Experts of a small language model: 45.4M parameters.
Below are experts of layer 4 (counted from 0) of a mixture-of-experts language model. Rows are named router (the router's row for the expert), up (a neuron's input weights, with its number), down (a neuron's output weights, with its number) and show model dimensions 0-255. Each number is 200 + 20 x the weight over its row's rms, rounded and kept within 0 to 999.
After each expert's rows: "comes after" lists some tokens at least twice as common just before its tokens as in all text. This comes from a sample of Wikipedia text that the model never trained on. Tokens count by the router's weight.

# expert 36
router,193,192,207,192,186,181,197,172,223,173,195,215,227,197,162,192,218,233,208,206,211,191,219,200,194,192,223,213,231,222,168,188,199,218,183,212,209,218,147,196,202,209,170,213,214,183,189,212,225,208,204,185,194,200,199,231,191,188,192,202,232,182,162,208,212,227,205,212,198,214,217,177,184,218,163,187,201,222,191,211,227,220,209,213,225,200,201,234,197,177,214,195,177,234,185,202,160,199,195,185,224,164,171,208,203,184,176,190,215,175,216,191,203,207,188,191,202,159,174,171,204,196,153,238,232,177,212,204,204,206,242,189,170,187,192,232,241,216,202,186,239,191,219,203,201,178,229,206,207,187,188,194,238,220,164,204,207,187,220,197,197,222,194,228,211,182,195,222,190,194,218,200,194,260,194,174,197,202,188,179,207,168,193,203,196,185,191,219,198,224,229,229,232,186,176,235,195,201,200,206,232,234,205,222,194,211,211,186,208,220,225,217,210,250,205,204,212,213,244,208,193,175,164,203,222,236,199,167,226,220,158,213,205,195,220,196,202,223,178,224,214,212,217,188,221,222,183,187,208,206,150,198,235,197,196,209
up0,188,206,211,204,177,191,225,201,192,233,191,196,202,175,246,170,214,184,209,211,229,144,193,166,196,195,189,192,202,185,234,202,171,218,176,187,201,230,212,178,195,224,231,198,249,206,197,237,187,174,170,176,187,170,214,180,189,155,201,154,194,188,172,214,195,217,220,209,208,210,185,203,216,207,216,214,151,205,201,209,225,204,176,186,187,204,191,237,178,206,216,207,196,217,224,185,188,213,222,182,202,204,200,189,190,222,233,151,224,202,219,222,213,213,205,182,189,199,200,206,194,205,212,194,207,173,223,210,173,172,195,233,186,217,199,170,228,205,225,232,217,218,182,194,201,203,186,234,193,210,187,228,178,220,218,198,206,169,221,199,172,210,218,185,236,194,221,198,230,194,217,233,205,230,171,222,173,182,237,168,198,212,173,194,178,180,190,217,187,190,162,216,223,238,214,227,216,190,203,209,188,217,187,223,207,212,188,191,180,188,200,235,210,221,179,203,209,175,227,200,235,204,212,174,222,180,212,181,183,210,209,227,204,160,191,210,225,186,198,220,233,189,227,182,208,184,192,211,200,166,219,209,232,163,203,205
down0,172,179,187,181,244,194,184,212,209,227,207,218,195,207,170,204,207,186,190,207,197,187,205,187,169,186,206,170,210,246,214,208,220,205,200,213,159,189,186,195,201,149,226,177,229,157,215,189,179,208,166,185,219,190,185,201,191,190,201,199,192,216,225,194,190,183,185,197,247,170,174,180,180,214,218,181,171,234,211,226,190,200,200,213,194,221,175,196,186,203,198,192,217,202,202,200,205,190,178,207,208,192,234,197,222,196,209,218,203,220,173,181,218,217,199,151,194,192,217,238,215,188,203,210,188,245,193,194,191,201,221,217,198,201,196,184,187,182,181,231,220,181,173,200,193,203,204,224,209,222,235,181,217,225,232,194,221,183,187,182,225,198,221,214,228,220,223,180,228,230,197,196,233,186,214,213,204,222,203,199,175,211,183,186,199,190,217,177,222,207,185,223,240,257,193,228,214,210,203,206,196,203,199,214,218,198,149,208,227,183,194,193,211,184,195,176,222,170,245,196,163,236,184,178,148,197,218,211,160,174,225,225,238,209,186,204,216,201,202,210,196,184,199,191,185,237,256,211,234,178,203,200,195,198,204,196
comes after: " the", " a", "-", "|", " and", " The"

# expert 0
router,203,177,212,189,228,172,219,202,176,208,217,197,183,173,166,231,210,226,186,217,204,155,205,192,247,181,192,201,195,212,209,199,216,177,228,195,217,236,197,203,201,185,182,208,202,166,200,223,210,207,179,188,174,203,228,166,179,206,228,211,173,237,240,204,181,220,181,192,222,218,174,217,206,184,190,204,204,215,191,171,186,190,187,220,191,211,196,183,223,177,182,207,196,204,192,218,240,165,216,221,183,206,189,195,166,222,196,218,230,212,219,213,204,214,167,188,190,223,215,209,224,205,215,219,193,224,222,208,160,204,231,200,209,225,212,226,182,189,178,204,213,196,166,212,197,209,177,217,198,206,218,234,196,205,216,181,176,176,203,207,237,233,199,187,234,192,221,184,199,214,185,181,213,208,194,210,194,186,217,212,177,176,187,174,200,178,161,202,189,184,231,227,201,223,162,204,168,179,221,199,238,187,249,168,200,228,215,224,149,191,209,177,179,220,193,186,193,186,195,161,204,225,231,190,212,200,199,181,184,219,210,224,211,224,201,237,186,192,204,195,215,244,178,190,262,204,189,194,201,224,197,217,163,219,221,209
up0,195,229,200,187,200,221,187,189,228,209,194,186,191,215,215,195,228,225,183,221,170,222,197,182,189,176,198,214,201,223,175,231,206,215,174,174,161,198,194,218,221,208,194,224,191,169,234,208,176,183,198,200,190,223,198,196,181,174,212,198,167,224,204,192,201,176,203,205,216,182,193,216,184,185,200,211,244,223,194,197,194,218,222,216,186,196,223,206,211,168,200,156,205,245,182,245,199,187,229,182,201,183,181,209,203,175,172,206,198,163,194,183,137,192,219,183,221,189,200,206,188,219,212,178,179,176,191,156,183,212,235,206,228,215,191,234,220,208,202,178,194,155,238,221,195,203,219,175,248,177,176,194,182,210,170,181,238,187,221,216,150,251,199,207,227,225,196,209,193,209,168,209,170,210,210,197,193,214,245,228,187,192,204,177,200,203,196,222,193,178,217,204,216,163,179,197,183,213,190,215,195,189,211,224,203,194,193,200,190,190,221,212,202,197,205,205,211,220,201,227,205,177,205,163,206,196,179,217,200,197,219,177,208,132,187,186,189,239,211,209,218,189,207,202,179,211,193,187,237,183,188,221,192,211,209,222
down0,201,191,230,203,216,219,212,188,155,218,219,189,205,202,235,200,181,155,203,214,183,219,191,195,168,183,204,196,199,188,215,200,203,214,221,203,241,227,236,197,224,226,235,182,202,204,176,190,206,218,163,220,212,225,202,190,220,202,225,214,194,218,218,184,180,198,205,195,207,163,208,211,188,208,205,192,225,190,202,211,228,222,193,191,237,201,186,185,184,196,176,165,171,226,210,198,217,193,212,211,192,187,231,196,223,200,255,176,186,179,210,202,215,254,178,184,152,172,223,164,177,258,203,195,209,215,184,202,204,194,196,158,216,187,193,179,218,183,220,230,199,202,194,212,176,194,243,239,226,223,174,235,236,222,202,198,195,196,188,215,213,196,197,208,218,190,221,191,187,157,160,223,201,181,196,235,176,208,190,201,213,205,173,195,211,212,183,220,179,191,181,186,217,230,179,224,199,173,187,197,196,169,259,223,225,218,214,164,214,194,195,202,200,195,236,184,202,196,189,235,192,224,194,193,203,211,171,199,202,202,210,240,198,204,204,191,193,200,173,195,229,234,194,224,202,202,218,195,195,215,182,220,196,237,202,187
comes after: "===", "==", " ==", " ===", " |", "s=="

# expert 95
router,187,213,228,202,159,185,225,202,230,186,184,173,189,190,190,190,183,223,181,215,215,207,218,214,193,230,210,200,174,199,194,208,192,209,193,218,198,196,175,189,240,221,201,192,237,222,223,232,178,158,229,199,232,214,190,169,205,202,203,211,208,177,203,186,201,206,170,225,202,212,217,197,191,209,245,191,175,188,210,192,199,194,176,165,168,202,201,180,185,234,213,228,194,179,223,223,207,252,216,217,232,192,223,229,199,204,217,155,199,197,172,202,180,183,225,217,209,186,207,189,177,177,169,187,200,174,181,205,157,217,160,232,187,216,201,221,220,171,168,233,196,223,220,206,215,201,205,204,233,223,194,224,170,187,215,210,191,192,191,234,195,211,184,229,159,214,153,196,209,229,185,206,195,180,207,194,223,221,217,153,186,180,189,224,191,203,242,205,216,201,205,166,197,230,212,229,194,192,211,212,231,187,206,211,190,195,189,175,217,230,199,209,219,221,209,189,200,245,249,200,185,217,213,183,183,205,174,207,208,172,205,178,210,200,224,199,200,183,231,204,176,184,210,174,219,175,212,206,176,190,226,199,187,185,164,206
up0,203,184,176,172,228,214,176,198,194,185,191,193,235,236,173,195,228,195,187,189,242,190,215,196,208,185,157,225,188,198,209,192,236,214,198,206,213,213,189,222,226,202,208,209,196,215,199,195,187,183,205,191,181,192,181,206,192,210,171,218,154,214,192,192,206,209,184,202,201,181,197,202,171,192,185,218,185,178,180,189,207,206,219,226,220,193,196,185,204,221,185,186,224,219,211,187,209,185,188,157,231,192,195,212,201,194,183,175,200,255,187,207,189,220,199,188,197,181,203,199,172,214,217,222,235,186,175,155,216,212,228,203,174,210,168,226,194,185,155,173,182,194,170,204,158,212,202,202,203,197,182,163,228,170,214,189,186,216,207,202,195,213,225,209,209,174,188,211,226,184,191,178,220,199,209,195,168,229,242,229,214,203,157,193,212,227,193,225,185,243,180,194,184,224,165,217,229,215,206,194,204,184,176,210,223,192,168,188,183,204,195,184,178,234,211,192,193,184,217,235,201,201,211,198,213,184,192,220,185,194,275,211,193,180,236,208,218,218,194,181,184,183,261,206,234,183,202,208,190,177,202,196,241,218,232,215
down0,164,198,192,191,197,196,218,207,210,165,223,202,194,235,198,242,179,213,199,205,206,157,177,191,231,179,188,182,196,217,203,196,190,183,224,231,168,197,165,194,174,238,198,193,225,205,178,204,213,209,190,194,232,182,192,194,186,186,222,190,204,190,213,170,231,226,190,194,202,223,231,205,228,179,197,206,190,207,218,200,186,187,208,207,185,175,163,211,190,198,198,203,193,174,168,176,215,212,183,179,223,175,195,199,189,169,174,172,182,209,232,210,197,184,189,253,231,212,178,190,152,203,210,211,205,209,194,253,186,171,180,148,181,192,207,204,218,224,209,199,212,213,247,200,245,198,248,202,191,163,223,170,196,192,249,206,218,183,185,191,208,209,209,183,204,193,185,188,200,196,174,211,154,197,213,192,221,201,211,191,193,223,216,183,234,188,172,192,221,192,215,173,234,220,189,185,189,189,186,208,195,192,192,211,151,211,182,252,211,222,208,226,179,218,207,223,233,205,182,214,188,199,205,189,206,203,201,217,176,197,231,198,195,183,215,173,182,205,207,220,233,204,171,213,201,176,228,198,229,222,183,182,177,195,173,199
comes after: " of", " in", " to", " for", " on", " at"

# expert 86
router,179,186,220,206,194,235,230,189,185,192,208,202,219,215,173,196,206,209,185,208,191,206,196,214,249,195,208,208,224,219,184,195,224,204,193,227,199,190,224,191,228,189,224,227,162,173,213,160,182,201,162,213,160,196,229,233,193,174,206,193,200,171,203,203,195,208,199,189,160,200,206,170,228,208,172,184,209,192,214,204,175,184,197,201,226,170,206,182,224,182,207,181,221,227,182,176,183,190,223,230,202,168,185,218,178,189,193,202,191,195,215,225,209,239,196,208,197,197,161,214,185,209,180,220,235,179,202,186,224,231,230,198,208,176,206,186,241,226,199,212,236,212,211,229,173,209,181,191,202,219,211,197,224,231,180,222,185,206,189,204,179,241,196,217,207,210,188,202,188,170,206,200,185,205,197,196,233,175,189,204,189,179,178,212,192,163,179,224,171,222,261,198,211,210,209,185,175,206,244,225,236,207,179,216,227,191,185,183,193,206,222,212,209,216,231,209,215,220,192,199,183,228,178,213,222,230,215,162,209,215,192,218,197,190,209,203,196,206,185,189,237,263,213,172,226,186,205,201,186,205,150,181,226,200,215,210
up1,219,180,187,201,192,224,187,216,195,199,181,219,182,205,187,160,206,170,161,188,248,175,233,207,203,181,176,199,202,180,203,191,209,183,176,161,199,193,228,207,191,174,200,217,229,197,183,181,197,199,203,219,166,161,199,161,194,189,237,193,219,203,209,175,193,197,193,197,213,180,197,127,215,198,194,159,161,163,218,209,202,219,152,171,215,194,214,195,215,225,188,180,196,229,230,216,201,238,201,189,189,174,196,193,208,194,200,193,194,238,225,193,193,219,236,158,189,192,183,187,197,173,162,181,212,198,172,213,222,215,226,231,207,170,186,190,204,178,202,209,213,213,172,190,195,211,196,209,217,217,227,223,219,204,213,184,189,160,215,198,212,190,199,195,210,184,183,210,201,194,202,195,184,158,192,174,178,182,161,197,188,195,181,200,185,218,191,238,197,190,206,205,224,231,183,206,207,156,200,204,191,210,214,218,243,205,213,199,188,213,185,225,218,182,189,219,232,199,185,198,183,231,230,208,203,183,193,189,209,246,176,241,172,224,200,214,203,163,209,180,232,231,224,191,193,187,199,221,172,200,212,209,197,205,177,185
down1,228,148,204,172,190,230,211,222,173,217,171,223,181,219,196,212,186,222,225,209,207,202,208,186,221,208,178,192,188,193,184,203,232,198,145,180,171,175,242,204,190,210,230,200,193,173,250,223,209,236,211,191,188,199,221,202,205,199,211,189,206,221,196,187,177,200,222,256,193,169,197,205,192,174,220,197,163,178,205,172,189,189,187,180,221,212,219,217,234,178,160,205,191,207,208,208,186,184,204,204,192,183,190,183,172,191,214,193,221,209,218,178,186,226,205,234,180,197,187,203,181,200,169,216,206,158,213,220,207,192,207,218,219,199,191,194,199,238,181,209,199,191,181,198,191,205,176,235,208,199,206,200,223,192,228,198,200,167,222,213,206,194,174,208,197,221,227,178,192,156,203,186,177,211,217,221,205,199,192,219,186,186,179,185,201,217,170,213,209,169,211,182,194,182,212,209,197,149,207,170,192,172,194,204,259,190,213,195,215,207,236,207,221,183,215,193,220,232,168,218,203,248,163,213,193,193,232,183,206,211,185,207,235,200,165,202,207,138,219,206,203,198,208,192,192,206,202,204,189,203,200,190,210,198,246,168
comes after: " the", " and", " of", ";", " a", " The"

# expert 123
router,185,215,196,217,171,213,230,198,189,199,190,192,190,198,195,226,219,216,251,156,201,217,215,222,201,207,215,224,201,208,218,215,206,192,190,196,189,181,210,210,226,220,193,183,216,188,216,176,216,192,202,165,226,208,194,191,176,225,170,173,177,201,216,176,181,237,228,152,190,224,207,217,185,212,180,179,167,173,180,175,200,189,216,217,215,169,167,202,204,229,206,190,178,196,195,224,190,200,230,192,201,196,190,231,184,178,184,200,191,184,221,204,200,187,213,176,229,190,206,181,214,172,178,204,188,224,190,207,219,194,218,224,201,159,220,196,197,208,225,212,192,194,221,208,190,209,202,206,219,192,175,227,211,192,208,228,206,219,225,216,190,186,159,226,214,210,202,227,191,153,195,231,199,186,185,184,237,175,169,208,202,213,226,192,198,202,200,187,206,208,171,134,220,204,243,207,188,232,164,223,234,200,238,215,192,232,229,196,221,249,218,193,220,189,187,215,191,182,193,214,165,161,210,210,188,176,189,201,244,230,160,226,215,207,224,191,214,193,196,217,196,195,206,215,187,208,163,213,247,195,195,173,212,224,185,184
up0,200,220,180,208,217,190,209,199,203,200,228,236,232,177,227,207,190,235,184,189,189,227,227,206,206,208,200,175,179,184,232,176,183,172,197,186,208,203,210,202,219,197,216,185,234,215,211,216,202,234,235,224,228,223,186,221,191,238,186,220,196,205,186,193,191,201,207,190,201,212,231,182,243,176,192,201,220,237,153,180,209,191,243,198,224,207,213,197,185,211,191,213,206,214,237,193,232,203,191,253,216,195,173,218,216,220,192,239,197,172,172,189,214,207,206,217,157,223,202,201,181,199,177,179,199,216,200,200,211,194,177,184,219,193,210,193,198,192,165,206,250,216,199,197,175,218,210,201,171,191,218,200,247,206,187,189,221,201,207,181,178,229,209,196,214,160,202,212,232,205,206,209,195,188,183,211,189,186,204,200,176,197,200,204,162,224,217,177,193,232,178,236,227,202,236,194,219,195,190,231,209,195,168,139,223,205,214,217,173,192,200,216,222,206,174,196,179,240,202,217,214,204,185,235,200,236,189,179,190,220,174,206,214,194,218,148,209,189,217,197,180,175,224,215,168,216,200,174,209,187,197,212,187,200,221,237
down0,206,204,218,209,246,184,187,205,189,196,189,191,197,206,191,200,171,211,196,204,211,183,235,193,163,208,179,215,213,197,178,174,195,212,233,179,194,174,216,229,176,174,199,187,189,213,175,211,208,190,208,172,193,200,193,173,172,205,258,205,203,187,237,192,205,177,232,210,203,152,203,236,253,201,202,174,200,202,241,181,188,179,213,213,175,190,193,191,195,222,187,206,205,205,200,200,213,175,176,201,201,225,179,190,206,197,211,208,197,226,194,197,212,223,210,198,201,220,218,217,190,197,229,194,230,265,210,178,205,226,178,204,167,213,206,187,134,196,181,201,176,211,243,198,212,228,191,188,199,226,197,228,164,224,219,185,217,206,180,196,187,145,195,174,206,219,236,203,191,181,250,210,184,218,188,148,205,197,201,209,201,172,202,192,209,203,176,226,188,179,207,211,214,210,189,168,174,232,172,210,216,218,188,194,214,187,254,198,207,220,212,196,189,163,179,211,212,199,191,204,204,168,212,216,182,198,206,220,200,229,187,176,195,234,210,191,207,226,194,200,196,180,181,195,201,213,169,221,228,214,207,192,245,194,202,219
comes after: " the", " a", " his", " this", " first", " same"

# expert 63
router,223,184,186,204,170,202,196,197,190,182,162,210,174,234,200,200,185,207,161,202,221,171,183,227,197,207,198,208,226,194,218,218,170,204,200,217,219,197,202,218,168,207,223,181,175,204,175,192,243,210,216,175,161,214,169,222,192,190,179,204,184,208,223,192,188,179,186,231,200,208,229,149,218,219,198,237,203,213,189,218,229,209,187,153,213,213,214,198,224,170,185,185,209,204,218,203,172,194,163,205,234,169,183,163,152,164,216,194,219,207,182,229,225,186,201,192,212,198,188,186,203,202,207,196,176,202,226,181,208,193,213,173,245,201,215,167,199,220,185,180,187,216,210,194,191,198,214,180,164,228,184,201,179,205,199,198,225,191,177,176,217,190,204,165,219,191,227,201,194,228,185,217,227,240,177,199,200,257,223,197,178,194,208,188,201,213,211,193,187,223,240,224,197,166,161,185,202,224,233,191,176,214,197,182,210,186,179,186,204,210,181,184,192,175,230,195,176,203,211,198,234,204,161,233,219,223,183,168,180,188,183,205,169,228,192,201,194,196,203,218,233,200,162,203,191,208,208,203,208,227,198,201,231,204,203,178
up0,214,222,194,203,171,178,221,219,181,196,171,188,199,232,220,176,176,188,202,218,184,205,218,186,212,195,169,228,206,207,244,208,195,204,226,238,229,206,197,204,188,172,187,222,190,143,221,188,194,219,218,226,203,212,192,219,204,206,228,230,203,175,178,215,189,164,193,213,198,245,211,191,195,179,160,193,155,183,184,214,218,187,222,212,204,194,198,181,192,230,196,196,173,193,203,224,203,203,190,172,198,225,201,181,179,220,182,207,207,205,183,171,206,171,209,207,229,229,202,190,236,200,146,199,176,172,183,229,202,217,208,194,222,211,204,189,188,194,208,168,195,197,188,194,240,206,186,205,198,197,207,190,237,200,186,187,189,187,169,172,232,177,188,184,186,191,212,200,250,216,171,188,213,212,187,227,208,233,166,183,189,213,214,206,186,141,189,244,219,196,233,232,175,200,197,213,213,179,191,184,176,216,220,195,183,191,229,203,227,172,238,188,223,221,186,190,232,209,176,187,206,216,171,169,211,200,188,206,222,197,179,202,217,245,196,212,192,246,207,172,203,191,214,193,179,198,178,193,200,168,189,194,233,183,213,200
down0,227,199,225,186,199,198,164,197,211,199,195,227,185,251,192,173,206,185,175,245,193,201,205,214,181,215,212,181,186,211,215,222,192,189,180,188,218,201,186,187,239,195,201,209,239,183,184,236,183,202,196,203,194,217,214,235,200,209,202,171,225,191,182,221,220,188,212,186,217,196,246,223,197,139,207,200,231,172,182,177,193,223,218,174,204,216,201,189,220,224,189,206,189,181,247,166,220,216,181,212,203,227,207,207,215,156,172,211,225,195,231,194,232,207,200,239,246,207,250,211,191,206,168,200,166,199,220,224,198,203,185,199,209,225,232,201,238,212,189,192,202,198,207,211,182,206,192,235,192,168,255,215,180,179,218,183,212,204,205,208,205,223,194,230,151,191,190,229,212,189,171,209,221,208,221,189,207,210,196,179,177,158,203,191,219,196,195,186,197,179,216,186,211,218,194,210,203,211,190,173,210,186,220,186,208,207,210,208,206,204,195,183,155,223,207,183,187,223,181,220,189,216,162,218,188,229,200,236,180,212,206,208,192,189,213,216,203,195,175,189,166,182,230,203,227,222,175,178,222,192,209,193,198,229,180,179
comes after: " |", " (", "-", " \"", " un", "|"

# expert 39
router,188,202,172,230,197,172,223,156,154,180,188,208,210,228,188,212,189,218,187,209,195,218,160,194,174,188,183,206,230,209,205,191,174,219,183,171,195,190,222,175,162,234,188,246,184,199,214,184,207,200,202,181,195,191,202,217,209,205,184,187,168,179,189,194,184,203,184,174,180,192,230,206,191,201,235,209,210,214,161,234,167,192,167,228,209,217,182,192,201,197,213,220,205,204,155,208,187,213,213,189,219,210,195,219,214,187,191,226,210,193,208,189,193,197,183,175,200,208,196,187,192,211,251,175,203,188,179,229,221,197,229,174,220,187,230,211,207,220,219,204,203,193,195,231,201,166,180,248,200,200,202,226,230,153,188,181,217,219,176,182,204,219,192,214,181,191,229,230,185,220,171,226,176,207,181,183,166,193,219,185,212,205,222,218,186,204,240,181,219,176,240,206,172,180,181,187,193,257,204,210,214,181,186,219,206,158,182,204,235,190,222,219,169,218,222,185,191,225,209,195,184,163,204,210,182,197,188,171,219,222,182,215,213,218,228,224,227,197,207,184,228,185,202,213,198,222,181,208,214,183,172,181,202,198,221,189
up0,170,178,195,209,216,201,205,187,183,219,166,197,188,232,208,193,236,205,187,203,225,187,206,170,170,216,181,208,210,169,204,197,202,179,169,170,196,190,198,201,218,225,224,230,191,161,218,204,178,227,218,186,232,208,216,249,227,202,200,165,216,225,198,212,199,182,173,199,188,210,174,201,190,209,197,188,170,206,213,208,230,148,187,198,172,208,221,220,178,173,242,208,185,230,219,183,209,231,183,240,203,183,237,215,268,198,198,208,219,218,208,175,179,198,206,180,193,191,190,192,176,201,203,198,168,238,207,209,198,198,214,228,211,190,212,211,216,201,197,226,173,206,216,181,189,203,209,214,155,233,198,221,219,199,203,160,189,207,211,188,213,205,211,198,206,186,204,209,191,200,187,205,185,204,230,186,187,211,177,186,223,216,195,214,205,191,201,224,161,185,228,206,181,206,207,194,195,194,191,211,203,197,177,191,213,173,215,229,227,228,174,184,209,227,210,208,162,241,211,226,216,171,206,182,197,201,200,198,225,202,179,179,216,240,238,202,202,187,203,238,194,199,196,188,203,178,193,249,165,149,214,161,204,162,191,173
down0,199,194,191,224,208,174,233,185,180,214,213,198,234,209,206,178,214,218,202,188,168,205,221,206,199,168,182,184,225,207,202,152,234,228,231,187,182,203,187,171,209,226,209,238,201,240,203,193,209,179,206,198,162,194,222,204,193,186,205,213,191,204,198,195,200,188,222,178,194,247,227,191,203,210,215,205,213,184,187,193,197,183,199,186,190,227,224,190,203,213,182,229,184,201,178,233,193,191,186,180,211,178,225,190,211,180,196,224,201,219,198,203,189,219,237,188,204,180,209,188,204,170,186,184,216,174,196,178,194,173,180,207,211,168,209,227,199,220,230,235,144,156,219,213,170,194,192,212,181,220,222,188,211,256,184,190,241,212,188,195,187,191,201,158,200,200,185,214,218,206,171,203,210,177,191,194,200,213,182,191,217,206,180,212,170,220,257,175,191,197,182,213,161,193,176,242,193,244,209,202,214,204,215,209,204,195,204,195,197,179,213,214,188,205,212,235,198,195,201,204,165,162,224,210,212,185,196,227,226,220,188,254,205,217,165,191,193,208,149,250,185,175,241,191,181,217,184,195,208,217,207,195,199,204,195,204
comes after: "\n", " the", "-", " The", "|", " a"

# expert 93
router,213,185,204,211,211,185,197,227,207,182,190,201,216,213,204,197,227,194,190,184,194,224,186,185,196,199,190,209,192,231,170,187,212,164,172,204,153,185,201,228,192,199,195,213,228,223,174,167,190,205,183,240,221,181,185,174,194,217,186,226,199,225,168,222,207,215,216,171,187,218,241,219,198,184,214,234,176,218,210,221,192,235,220,202,180,189,223,221,188,203,173,189,213,182,244,198,234,200,171,195,223,182,210,246,181,242,196,199,186,208,197,161,220,182,188,204,175,211,205,185,187,205,213,225,185,193,201,200,165,228,204,190,190,198,209,191,179,181,196,177,177,223,201,177,183,176,179,215,176,183,226,212,227,195,184,214,213,211,220,170,217,201,199,203,191,206,207,200,205,215,202,206,201,203,213,217,176,172,189,181,233,216,194,201,218,225,158,199,201,181,194,233,177,162,204,210,247,221,198,179,205,162,201,194,230,207,204,214,240,172,207,171,212,182,194,216,180,191,222,219,173,235,182,206,238,196,178,227,135,211,188,202,176,177,224,150,209,194,194,191,176,191,237,197,247,232,218,212,209,197,201,213,188,195,198,174
up1,192,181,205,151,209,188,190,199,166,199,190,189,171,180,190,194,188,187,170,197,174,177,172,192,243,215,209,230,241,201,212,187,205,192,213,222,200,221,188,202,176,188,207,207,204,245,174,202,224,180,228,230,238,191,179,196,192,168,173,188,206,185,217,204,211,173,193,201,211,206,176,205,169,183,172,199,194,192,196,203,204,202,211,179,183,198,193,214,190,161,210,207,246,211,205,198,230,186,210,204,224,221,223,197,175,228,241,216,205,180,177,202,188,198,191,229,175,168,192,201,202,175,214,198,176,167,193,182,190,196,180,198,188,235,196,194,195,210,222,222,197,268,204,209,200,211,237,200,247,229,203,218,231,181,235,205,148,197,262,199,196,231,195,196,203,171,190,198,216,213,193,184,214,211,204,230,194,162,215,207,207,198,204,206,203,186,191,173,206,198,181,194,196,198,204,211,241,206,190,232,198,194,168,176,210,193,250,224,186,188,191,150,187,157,182,220,192,177,191,193,172,189,204,198,193,167,171,215,173,175,197,169,155,209,200,194,165,187,195,203,195,172,209,196,209,182,204,200,204,209,199,194,207,188,206,223
down1,211,214,226,208,208,163,204,195,187,198,208,194,222,205,176,173,204,208,209,187,201,193,214,224,220,233,206,216,201,164,186,182,199,186,226,201,203,210,188,214,193,214,199,181,224,260,168,218,225,197,226,196,187,204,195,204,186,173,167,204,187,200,168,213,203,197,199,159,234,242,198,180,190,213,176,227,222,137,237,199,193,215,191,208,196,211,217,244,190,230,227,221,187,187,223,194,211,156,187,186,157,224,218,203,191,218,199,206,180,198,190,250,192,201,211,217,203,169,236,246,217,204,222,181,173,186,206,218,214,178,206,192,201,229,204,195,192,217,210,230,182,183,198,179,202,217,208,221,205,216,195,177,163,207,194,176,177,206,221,240,222,191,202,183,223,216,192,159,222,201,216,197,183,174,172,206,206,170,235,187,211,232,184,223,219,196,214,200,215,199,192,206,192,209,168,210,200,169,195,218,222,217,205,184,155,233,187,187,221,182,215,190,194,176,182,227,211,184,220,196,194,179,195,199,183,172,192,215,232,239,196,182,168,201,196,174,193,189,217,222,237,225,189,175,186,230,170,207,214,202,195,190,186,227,178,174
comes after: "\n", " =", " ==", " ", "==", "==="

# expert 65
router,193,210,214,182,175,178,194,192,233,167,172,190,183,213,217,207,231,217,225,206,195,224,225,199,204,219,223,213,175,204,163,199,206,235,209,188,185,204,160,193,225,216,200,149,248,213,219,207,222,170,173,190,199,214,191,209,198,223,207,204,196,199,192,161,194,210,207,220,184,211,205,219,197,214,229,163,190,207,218,198,199,223,180,190,215,206,193,168,196,211,197,221,199,167,238,221,229,203,199,233,221,170,193,223,178,243,185,155,177,196,189,169,183,194,223,192,168,201,225,173,178,187,185,203,226,191,213,193,151,207,190,191,187,207,187,204,216,197,158,228,193,170,183,198,212,186,199,211,241,207,215,211,206,197,192,200,162,224,210,218,173,227,177,236,178,198,191,179,196,225,164,195,177,193,185,204,211,232,204,182,185,177,176,228,217,207,244,197,187,222,176,177,175,232,187,229,190,180,187,183,231,219,203,205,209,231,201,162,200,212,204,196,216,219,214,203,199,225,210,196,178,208,196,207,175,247,186,186,203,182,193,216,215,188,234,190,205,220,237,206,198,192,230,175,226,220,221,232,195,182,191,217,188,227,174,207
up0,193,239,223,224,222,208,189,184,187,156,224,222,209,210,205,202,185,200,188,164,193,200,200,201,189,182,203,176,165,231,237,168,176,195,236,179,223,157,195,235,202,204,187,188,199,223,167,181,209,170,225,194,205,182,216,203,226,219,220,204,228,237,222,219,202,214,222,213,204,198,192,213,188,225,161,193,185,160,189,229,220,220,153,195,205,206,186,215,213,174,213,189,209,215,182,176,201,242,197,199,181,196,220,210,192,204,194,204,200,193,190,217,212,210,176,228,211,160,195,197,212,206,167,221,203,186,209,180,203,182,189,222,211,203,184,219,185,177,190,195,200,224,223,194,196,182,238,172,218,199,172,157,187,219,198,187,180,209,190,229,213,225,180,184,179,192,205,209,198,204,194,210,184,246,196,180,230,189,200,234,188,182,190,195,262,180,214,190,170,240,189,186,186,202,189,226,234,211,194,217,235,197,201,192,181,190,166,170,190,228,174,223,185,195,206,209,226,201,210,210,208,187,190,214,218,196,175,221,205,182,223,178,216,174,207,200,235,186,201,208,218,211,201,185,167,214,146,182,227,209,164,227,231,197,203,169
down0,202,182,203,176,194,171,159,167,172,189,213,202,217,175,245,182,199,219,217,209,191,196,174,217,236,203,163,205,214,212,208,200,176,219,201,177,173,197,211,226,212,193,169,176,161,199,210,173,210,214,162,198,204,197,200,209,153,200,186,205,202,201,191,194,189,180,239,207,213,221,175,190,206,189,199,193,210,209,243,199,188,204,239,192,223,211,241,212,214,199,200,220,176,226,226,170,189,173,210,190,206,207,212,196,206,210,190,205,211,191,208,176,218,227,198,209,194,176,239,175,197,235,168,182,181,222,199,206,197,210,214,204,198,192,216,201,227,184,227,192,197,189,211,208,178,176,188,180,169,217,177,205,200,192,205,182,198,202,234,180,214,177,170,217,176,191,216,235,194,178,194,195,199,214,187,235,179,229,221,181,186,185,197,238,194,239,220,160,182,197,205,231,173,205,166,204,195,216,192,247,193,228,181,199,214,235,204,155,186,216,188,226,178,157,195,220,185,213,203,211,188,174,230,249,187,215,194,212,189,177,179,186,176,186,174,204,216,203,225,195,199,174,198,183,196,200,161,159,180,180,193,193,167,228,174,167
comes after: " a", " of", " the", ".", " as", " and"